Weights of a small mixture-of-experts language model, trained from scratch on English Wikipedia: a shared expert of 128 neurons.
Below are experts of layer 2 (counted from 0) of a mixture-of-experts language model. Rows are named router (the router's row for the expert), down (a neuron's output weights, with its number) and show model dimensions 0-127. Each number is 50 + 12 x the weight over its row's rms, rounded and kept within 0 to 99.
After each expert's rows: a language model's description of what the expert responds to. This comes from a sample of Wikipedia text that the model never trained on.

# expert 51
router:44 48 68 46 54 55 45 48 40 54 42 46 29 66 55 50 58 63 76 46 55 39 53 82 49 54 51 42 39 61 55 27 57 56 63 56 52 59 65 37 56 76 44 41 52 66 76 50 53 44 35 36 42 60 48 54 92 60 58 45 64 43 57 38 66 44 65 61 45 49 57 44 48 50 49 46 65 30 57 42 42 46 57 48 54 55 56 43 57 29 71 53 41 39 66 35 34 46 49 34 56 51 53 52 35 39 75 47 58 37 43 33 36 35 34 59 61 44 47 31 49 49 57 31 35 69 23 42
down2:78 58 63 71 51 46 56 34 46 57 50 39 51 52 58 66 43 43 40 57 61 41 43 46 73 45 26 20 77 62 55 62 58 58 48 51 44 39 52 47 36 67 63 68 47 52 39 54 79 62 65 64 43 72 27 38 53 57 43 70 40 57 42 44 72 47 60 50 42 50 38 49 53 21 51 56 37 53 48 48 47 28 33 58 40 59 51 53 71 41 48 53 40 28 44 54 50 56 70 59 54 61 30 55 51 55 43 56 38 62 28 39 52 49 48 58 55 46 50 50 26 36 24 50 54 60 52 48
It responds to: Capitalized first pieces of foreign or unusual proper names, such as Ko in Kojiki, We in Weil, Sh, St, Ch.

# expert 42
router:59 50 60 39 41 57 47 66 54 90 50 64 41 32 41 43 58 74 57 57 53 65 43 43 50 45 61 63 63 61 57 58 27 40 64 39 44 59 57 46 36 40 46 37 54 41 62 53 55 45 39 51 30 29 58 43 61 36 58 35 41 39 67 66 44 53 69 60 26 37 52 49 50 34 63 46 64 40 59 24 48 40 43 50 42 63 64 54 49 39 65 64 57 67 41 51 60 44 77 65 45 35 56 59 55 57 51 38 64 37 19 49 51 44 43 58 47 51 60 50 61 72 53 60 25 56 35 46
down2:46 70 32 49 51 42 52 35 45 38 57 57 71 64 57 54 59 45 63 52 66 78 55 51 40 57 61 59 44 42 33 41 64 48 35 53 68 76 45 43 46 65 54 42 58 38 42 35 42 66 77 67 58 61 72 51 42 62 36 48 43 70 46 61 50 36 46 70 41 53 37 49 45 53 36 69 53 63 40 42 39 45 42 70 67 40 64 32 64 58 56 46 38 42 48 41 42 55 48 58 34 55 38 68 72 65 44 55 39 66 36 34 37 41 67 38 63 71 37 66 56 62 51 36 35 56 39 47
It responds to: Single consonant letters that begin or continue foreign names and terms, like the h in Jharkhand or Chaudhary, or capitals S, K, G, M.

# expert 60
router:40 53 49 17 32 53 53 37 27 43 66 60 50 75 64 44 53 46 39 39 60 58 45 44 63 26 41 44 71 47 39 49 47 38 49 62 68 48 49 70 35 68 40 39 67 38 55 72 43 51 61 46 41 55 41 49 50 40 68 27 50 44 52 56 45 49 43 55 49 28 32 57 63 50 48 46 45 57 34 55 36 51 44 22 60 50 56 63 62 43 51 62 35 57 46 66 71 57 53 77 43 53 42 35 44 48 56 57 27 65 29 45 71 56 50 45 43 56 42 77 46 67 33 58 34 51 52 58
down1:42 17 33 52 59 63 53 32 54 46 76 67 50 51 26 76 44 65 54 50 49 52 69 62 46 41 61 46 44 53 57 61 69 40 50 42 46 63 36 40 33 51 34 40 52 39 72 57 73 43 55 71 70 54 58 48 47 41 57 53 21 48 55 42 28 32 36 45 41 46 42 62 46 54 58 59 62 33 32 45 45 40 48 56 45 73 61 59 31 36 61 48 59 52 58 42 42 36 43 53 40 62 56 51 39 57 56 51 43 55 36 55 54 45 28 70 78 51 54 49 65 46 40 48 64 61 68 61
It responds to: Final words of place and organization names, such as States, University, County, College, Bulgaria, and letters ending acronyms like FBI, SIAA, FIA.

# expert 47
router:47 49 34 46 30 75 62 55 49 36 64 46 56 54 21 28 47 58 61 41 43 66 44 50 44 52 51 47 59 54 66 55 16 18 67 41 44 47 58 53 37 56 43 48 51 46 46 65 71 68 51 54 32 32 53 44 71 42 53 27 23 49 57 51 57 68 44 61 37 38 55 62 60 38 48 48 49 65 50 31 48 32 59 42 50 43 67 42 69 52 58 51 43 73 47 61 65 40 55 62 51 29 50 38 45 53 61 34 55 61 33 60 64 52 43 66 44 43 56 67 41 50 51 43 25 46 44 48
down2:59 35 47 60 40 34 34 52 49 61 55 57 44 66 41 27 53 68 44 55 53 54 52 21 66 57 46 21 42 30 54 47 38 42 53 44 65 51 62 59 49 71 24 53 47 62 49 53 48 47 52 55 59 46 66 68 67 44 55 60 33 53 53 43 61 53 39 39 47 72 63 60 43 39 43 34 71 56 64 54 72 47 26 52 40 51 64 67 20 34 35 53 55 59 24 48 46 51 57 25 45 50 47 66 67 56 45 46 45 48 41 80 61 57 54 63 33 50 55 42 46 42 44 53 71 46 34 48
It responds to: Full stops ending sentences, including those before closing quotes or after parentheses, plus decimal points and abbreviation dots like D. macrophylla.

# expert 24
router:59 52 51 45 27 70 54 52 54 55 55 65 45 34 62 49 50 48 53 51 39 45 57 38 69 23 54 46 72 27 55 72 44 50 48 51 58 50 56 53 30 66 58 34 77 43 54 58 51 53 45 49 34 52 57 54 38 55 46 53 28 68 67 71 48 62 58 65 43 19 37 69 62 70 41 35 44 68 36 57 48 43 53 37 41 34 66 56 61 60 64 58 37 72 37 65 59 51 69 46 43 59 47 64 43 59 55 68 44 56 27 38 52 40 33 57 62 41 48 55 54 74 50 49 33 45 49 60
down0:45 38 45 43 60 77 48 73 68 45 67 33 63 19 58 65 41 22 63 42 50 41 54 32 52 57 34 42 66 58 36 50 60 66 56 40 56 31 35 56 10 44 43 56 52 56 40 63 52 64 49 36 42 34 46 39 41 67 59 59 61 57 56 39 43 64 60 64 26 59 48 44 39 62 48 45 34 63 49 53 52 54 58 50 59 37 43 46 55 53 36 54 49 70 33 60 43 67 57 40 55 62 60 48 55 32 41 54 57 38 58 33 64 69 35 36 47 69 53 51 62 38 44 50 49 71 54 59
It responds to: Colons after infobox or list labels, as in "Date of birth:", plus spaced dashes, slashes and arrows separating list items and table cells.

# expert 40
router:59 71 55 32 38 63 57 46 44 41 87 68 32 45 50 49 51 43 77 42 46 66 50 38 36 34 48 43 61 47 31 68 71 49 43 38 50 34 33 49 29 44 53 23 58 45 49 61 50 60 52 46 54 75 42 64 39 46 53 30 34 68 59 54 26 59 31 63 39 51 38 55 61 48 31 39 32 66 42 40 58 58 53 42 42 45 61 62 60 59 56 61 47 42 31 50 60 47 57 29 32 50 35 40 63 54 60 47 61 60 53 63 44 55 57 47 74 44 52 66 52 48 56 70 45 57 48 58
down0:35 49 47 54 53 54 43 65 60 48 36 54 57 46 53 65 51 36 40 57 61 60 56 56 50 61 44 69 40 61 46 24 56 33 52 56 35 57 53 56 14 48 47 71 51 46 39 44 35 43 40 52 37 54 77 68 39 61 50 50 49 48 39 65 76 51 37 44 77 40 34 62 65 52 38 64 54 40 52 49 58 69 55 55 55 58 63 42 39 71 65 64 54 46 58 50 70 66 32 43 37 50 28 49 50 41 43 41 43 68 42 42 56 27 32 58 31 42 52 34 54 68 62 70 68 37 61 59
It responds to: Copulas and relational words in descriptive prose, such as were, are, was, between, than, both, either, including, and "See" in "See also".

# expert 0
router:65 64 47 33 36 73 49 68 60 87 70 64 48 55 56 46 65 47 47 48 60 64 66 48 54 47 66 43 82 67 54 35 29 54 49 36 45 43 59 73 53 62 37 34 58 45 45 64 49 47 41 48 35 56 33 46 53 48 37 55 25 57 75 61 58 66 55 63 53 44 21 53 52 57 55 64 63 39 57 37 61 66 50 52 56 52 59 48 47 52 50 57 38 43 46 48 51 39 39 36 42 47 44 53 35 59 40 58 58 47 53 64 70 41 45 56 41 47 64 63 64 46 31 71 23 67 46 57
down0:55 44 57 44 53 45 54 50 33 36 55 49 54 46 70 60 69 45 59 75 53 34 58 42 76 55 46 53 46 52 41 24 42 54 52 46 55 47 49 32 57 42 65 36 68 74 44 57 53 56 42 62 35 46 52 42 40 65 49 41 60 46 66 44 41 56 50 63 65 58 64 45 51 41 47 34 30 47 48 61 63 62 47 44 41 65 40 46 65 71 62 38 45 43 48 65 20 50 54 57 35 17 68 63 39 47 42 31 45 70 31 24 54 52 55 29 55 43 46 37 35 48 41 36 66 60 39 27
It responds to: Forms of be and have after a subject or relative pronoun, such as was, is, been, has; also stray word pieces.

# expert 55
router:46 58 50 53 36 76 62 47 27 40 77 57 52 71 44 44 64 55 45 49 40 70 53 40 45 46 64 62 52 13 53 45 56 38 50 59 64 53 48 64 58 68 30 49 57 47 44 58 45 52 56 51 41 53 38 54 55 25 48 32 45 46 34 53 53 36 34 61 54 50 20 43 50 53 32 57 34 40 43 54 40 57 42 38 56 43 67 48 57 47 66 44 33 52 47 79 55 43 68 63 44 62 47 34 42 52 49 71 44 56 27 48 71 65 59 48 40 63 32 78 58 57 52 53 61 68 43 58
down0:70 68 48 62 43 59 68 59 48 60 26 33 54 56 48 67 46 48 26 52 65 53 32 41 35 56 44 62 40 44 59 87 60 50 66 43 62 43 45 66 56 31 54 40 51 33 65 59 61 48 21 37 56 31 48 68 66 28 68 49 49 50 49 49 38 57 63 66 45 53 46 49 43 48 41 45 38 62 23 39 79 40 49 56 64 37 60 40 53 44 51 31 50 35 36 36 37 42 38 62 52 56 28 57 47 64 59 44 62 61 46 62 41 47 47 48 40 52 54 64 46 36 55 35 44 44 47 60
It responds to: Head nouns naming places or organisations after a name or article, like River, School, House, Park, Church, Team, Division.

# expert 9
router:58 52 48 61 35 45 44 66 49 55 64 65 57 55 37 34 46 38 58 52 62 67 45 61 50 28 61 43 55 62 34 62 52 55 28 57 16 56 51 47 28 56 35 41 54 47 47 61 61 51 52 80 50 48 66 61 36 62 53 44 50 67 76 88 51 67 34 30 20 43 34 61 59 50 20 26 54 60 53 41 44 48 54 66 45 56 39 51 37 50 47 58 39 64 63 42 51 46 67 38 47 33 46 64 46 49 60 57 50 61 49 55 63 48 54 48 64 67 62 43 48 59 48 54 35 50 50 47
down0:58 52 43 57 65 63 44 50 51 33 54 50 49 77 44 51 57 30 39 65 68 54 73 42 50 55 42 56 55 35 28 24 59 38 57 61 61 65 49 45 50 69 32 64 53 56 50 42 49 40 51 62 70 24 49 46 51 67 51 76 64 66 59 28 56 40 38 57 63 61 36 48 49 45 28 59 47 41 51 42 50 69 56 48 54 31 50 71 27 53 58 38 55 78 60 71 51 60 52 43 31 50 43 59 66 28 61 35 44 43 63 51 54 39 49 58 44 35 47 52 50 49 39 58 26 41 39 63
It responds to: Coordinators and list separators: and, or, but, nor, plus semicolons dividing list items and table cells, as in "may or may not".

# expert 63
router:59 50 61 39 63 67 74 50 24 65 54 70 36 55 63 55 55 53 50 39 49 57 48 35 55 49 37 66 53 45 58 48 34 47 37 58 72 37 36 45 43 58 57 49 70 37 45 57 45 37 57 46 51 57 26 47 37 45 63 32 41 29 56 75 39 56 44 45 39 51 32 62 61 68 57 59 37 69 32 43 43 33 49 44 60 61 56 56 68 43 72 61 34 39 51 64 31 38 62 65 35 50 42 40 50 61 60 64 54 66 40 41 65 56 49 56 41 57 35 44 33 52 60 62 55 89 43 45
down0:44 43 28 47 44 54 60 47 25 38 52 50 62 52 61 39 63 48 68 46 38 37 66 48 46 67 64 43 51 27 36 63 46 47 63 62 43 41 54 29 41 48 39 47 54 44 37 40 53 41 52 30 37 44 61 52 43 56 39 47 32 49 63 61 55 70 25 34 38 37 39 79 66 51 36 54 60 57 49 38 24 38 49 73 68 52 26 34 62 39 51 49 37 34 41 27 45 60 28 42 58 31 58 57 65 48 77 37 61 40 54 56 54 51 55 64 40 44 64 46 45 37 54 43 45 46 61 55
It responds to: Second word in multiword names or compounds after the or of, such as Gaza Strip, Welsh Rugby, Press Club; also indented line breaks.

# expert 46
router:53 50 51 37 38 56 51 38 23 70 60 51 40 47 64 42 59 50 57 42 67 60 38 48 49 41 32 49 50 54 42 61 52 52 50 45 68 40 43 60 48 50 51 47 52 50 48 62 26 68 64 56 62 47 40 65 47 40 48 46 44 48 66 47 39 60 30 56 40 36 31 37 29 45 30 32 19 77 47 41 46 44 50 38 43 48 71 52 56 47 42 41 41 41 45 69 65 44 53 43 27 62 43 32 22 55 54 67 38 57 33 43 53 78 67 50 37 71 35 75 62 49 42 44 61 58 46 63
down0:55 34 67 41 51 55 56 57 57 84 36 49 61 22 47 30 63 68 52 58 53 39 62 64 42 52 43 42 53 42 44 79 59 40 50 50 26 45 48 52 63 44 47 24 24 46 59 55 49 50 38 78 51 65 62 43 63 55 55 63 49 54 64 42 37 48 61 72 46 46 41 46 43 38 63 43 49 56 54 54 47 56 57 55 50 38 55 54 58 57 42 70 35 58 69 45 48 42 62 42 44 36 56 62 43 39 51 48 50 51 40 57 35 33 46 66 20 22 62 51 28 44 47 22 41 39 54 38
It responds to: Adjectives of nationality, compass direction or quality, such as American, British, North, national, Southern, Italian, blue, including word-completing pieces like -outhern, -ular.

# expert 35
router:65 40 65 32 49 76 63 55 41 78 80 69 47 48 80 47 61 79 60 54 51 54 63 51 57 57 64 45 34 51 53 39 38 41 56 43 58 47 58 48 43 45 18 20 56 64 42 70 50 60 44 47 35 45 50 17 53 40 63 49 57 51 70 55 45 56 62 68 27 46 33 40 64 27 71 55 44 47 70 45 44 49 57 51 46 45 51 40 50 47 56 46 51 45 40 42 41 62 58 49 58 46 74 42 47 44 53 36 58 68 48 54 48 36 47 61 52 52 64 60 49 40 51 42 45 52 37 48
down0:57 48 64 46 53 59 55 60 63 51 47 59 50 51 53 37 32 50 52 53 59 45 50 60 54 65 59 69 51 47 60 30 50 53 43 68 53 39 36 55 63 56 47 54 34 68 35 62 49 67 31 25 36 52 40 55 54 47 70 24 42 41 62 53 67 55 59 52 21 79 34 35 60 51 43 39 40 55 27 39 39 40 70 67 81 49 49 35 57 64 45 35 41 26 49 68 54 59 56 48 56 34 49 56 46 62 58 52 80 64 54 54 48 58 61 63 42 36 38 63 62 53 36 35 54 34 61 48
It responds to: Capitalized word-start fragments such as F, St, Tr, Ch, No, Z, and the first bytes of accented or non-Latin characters.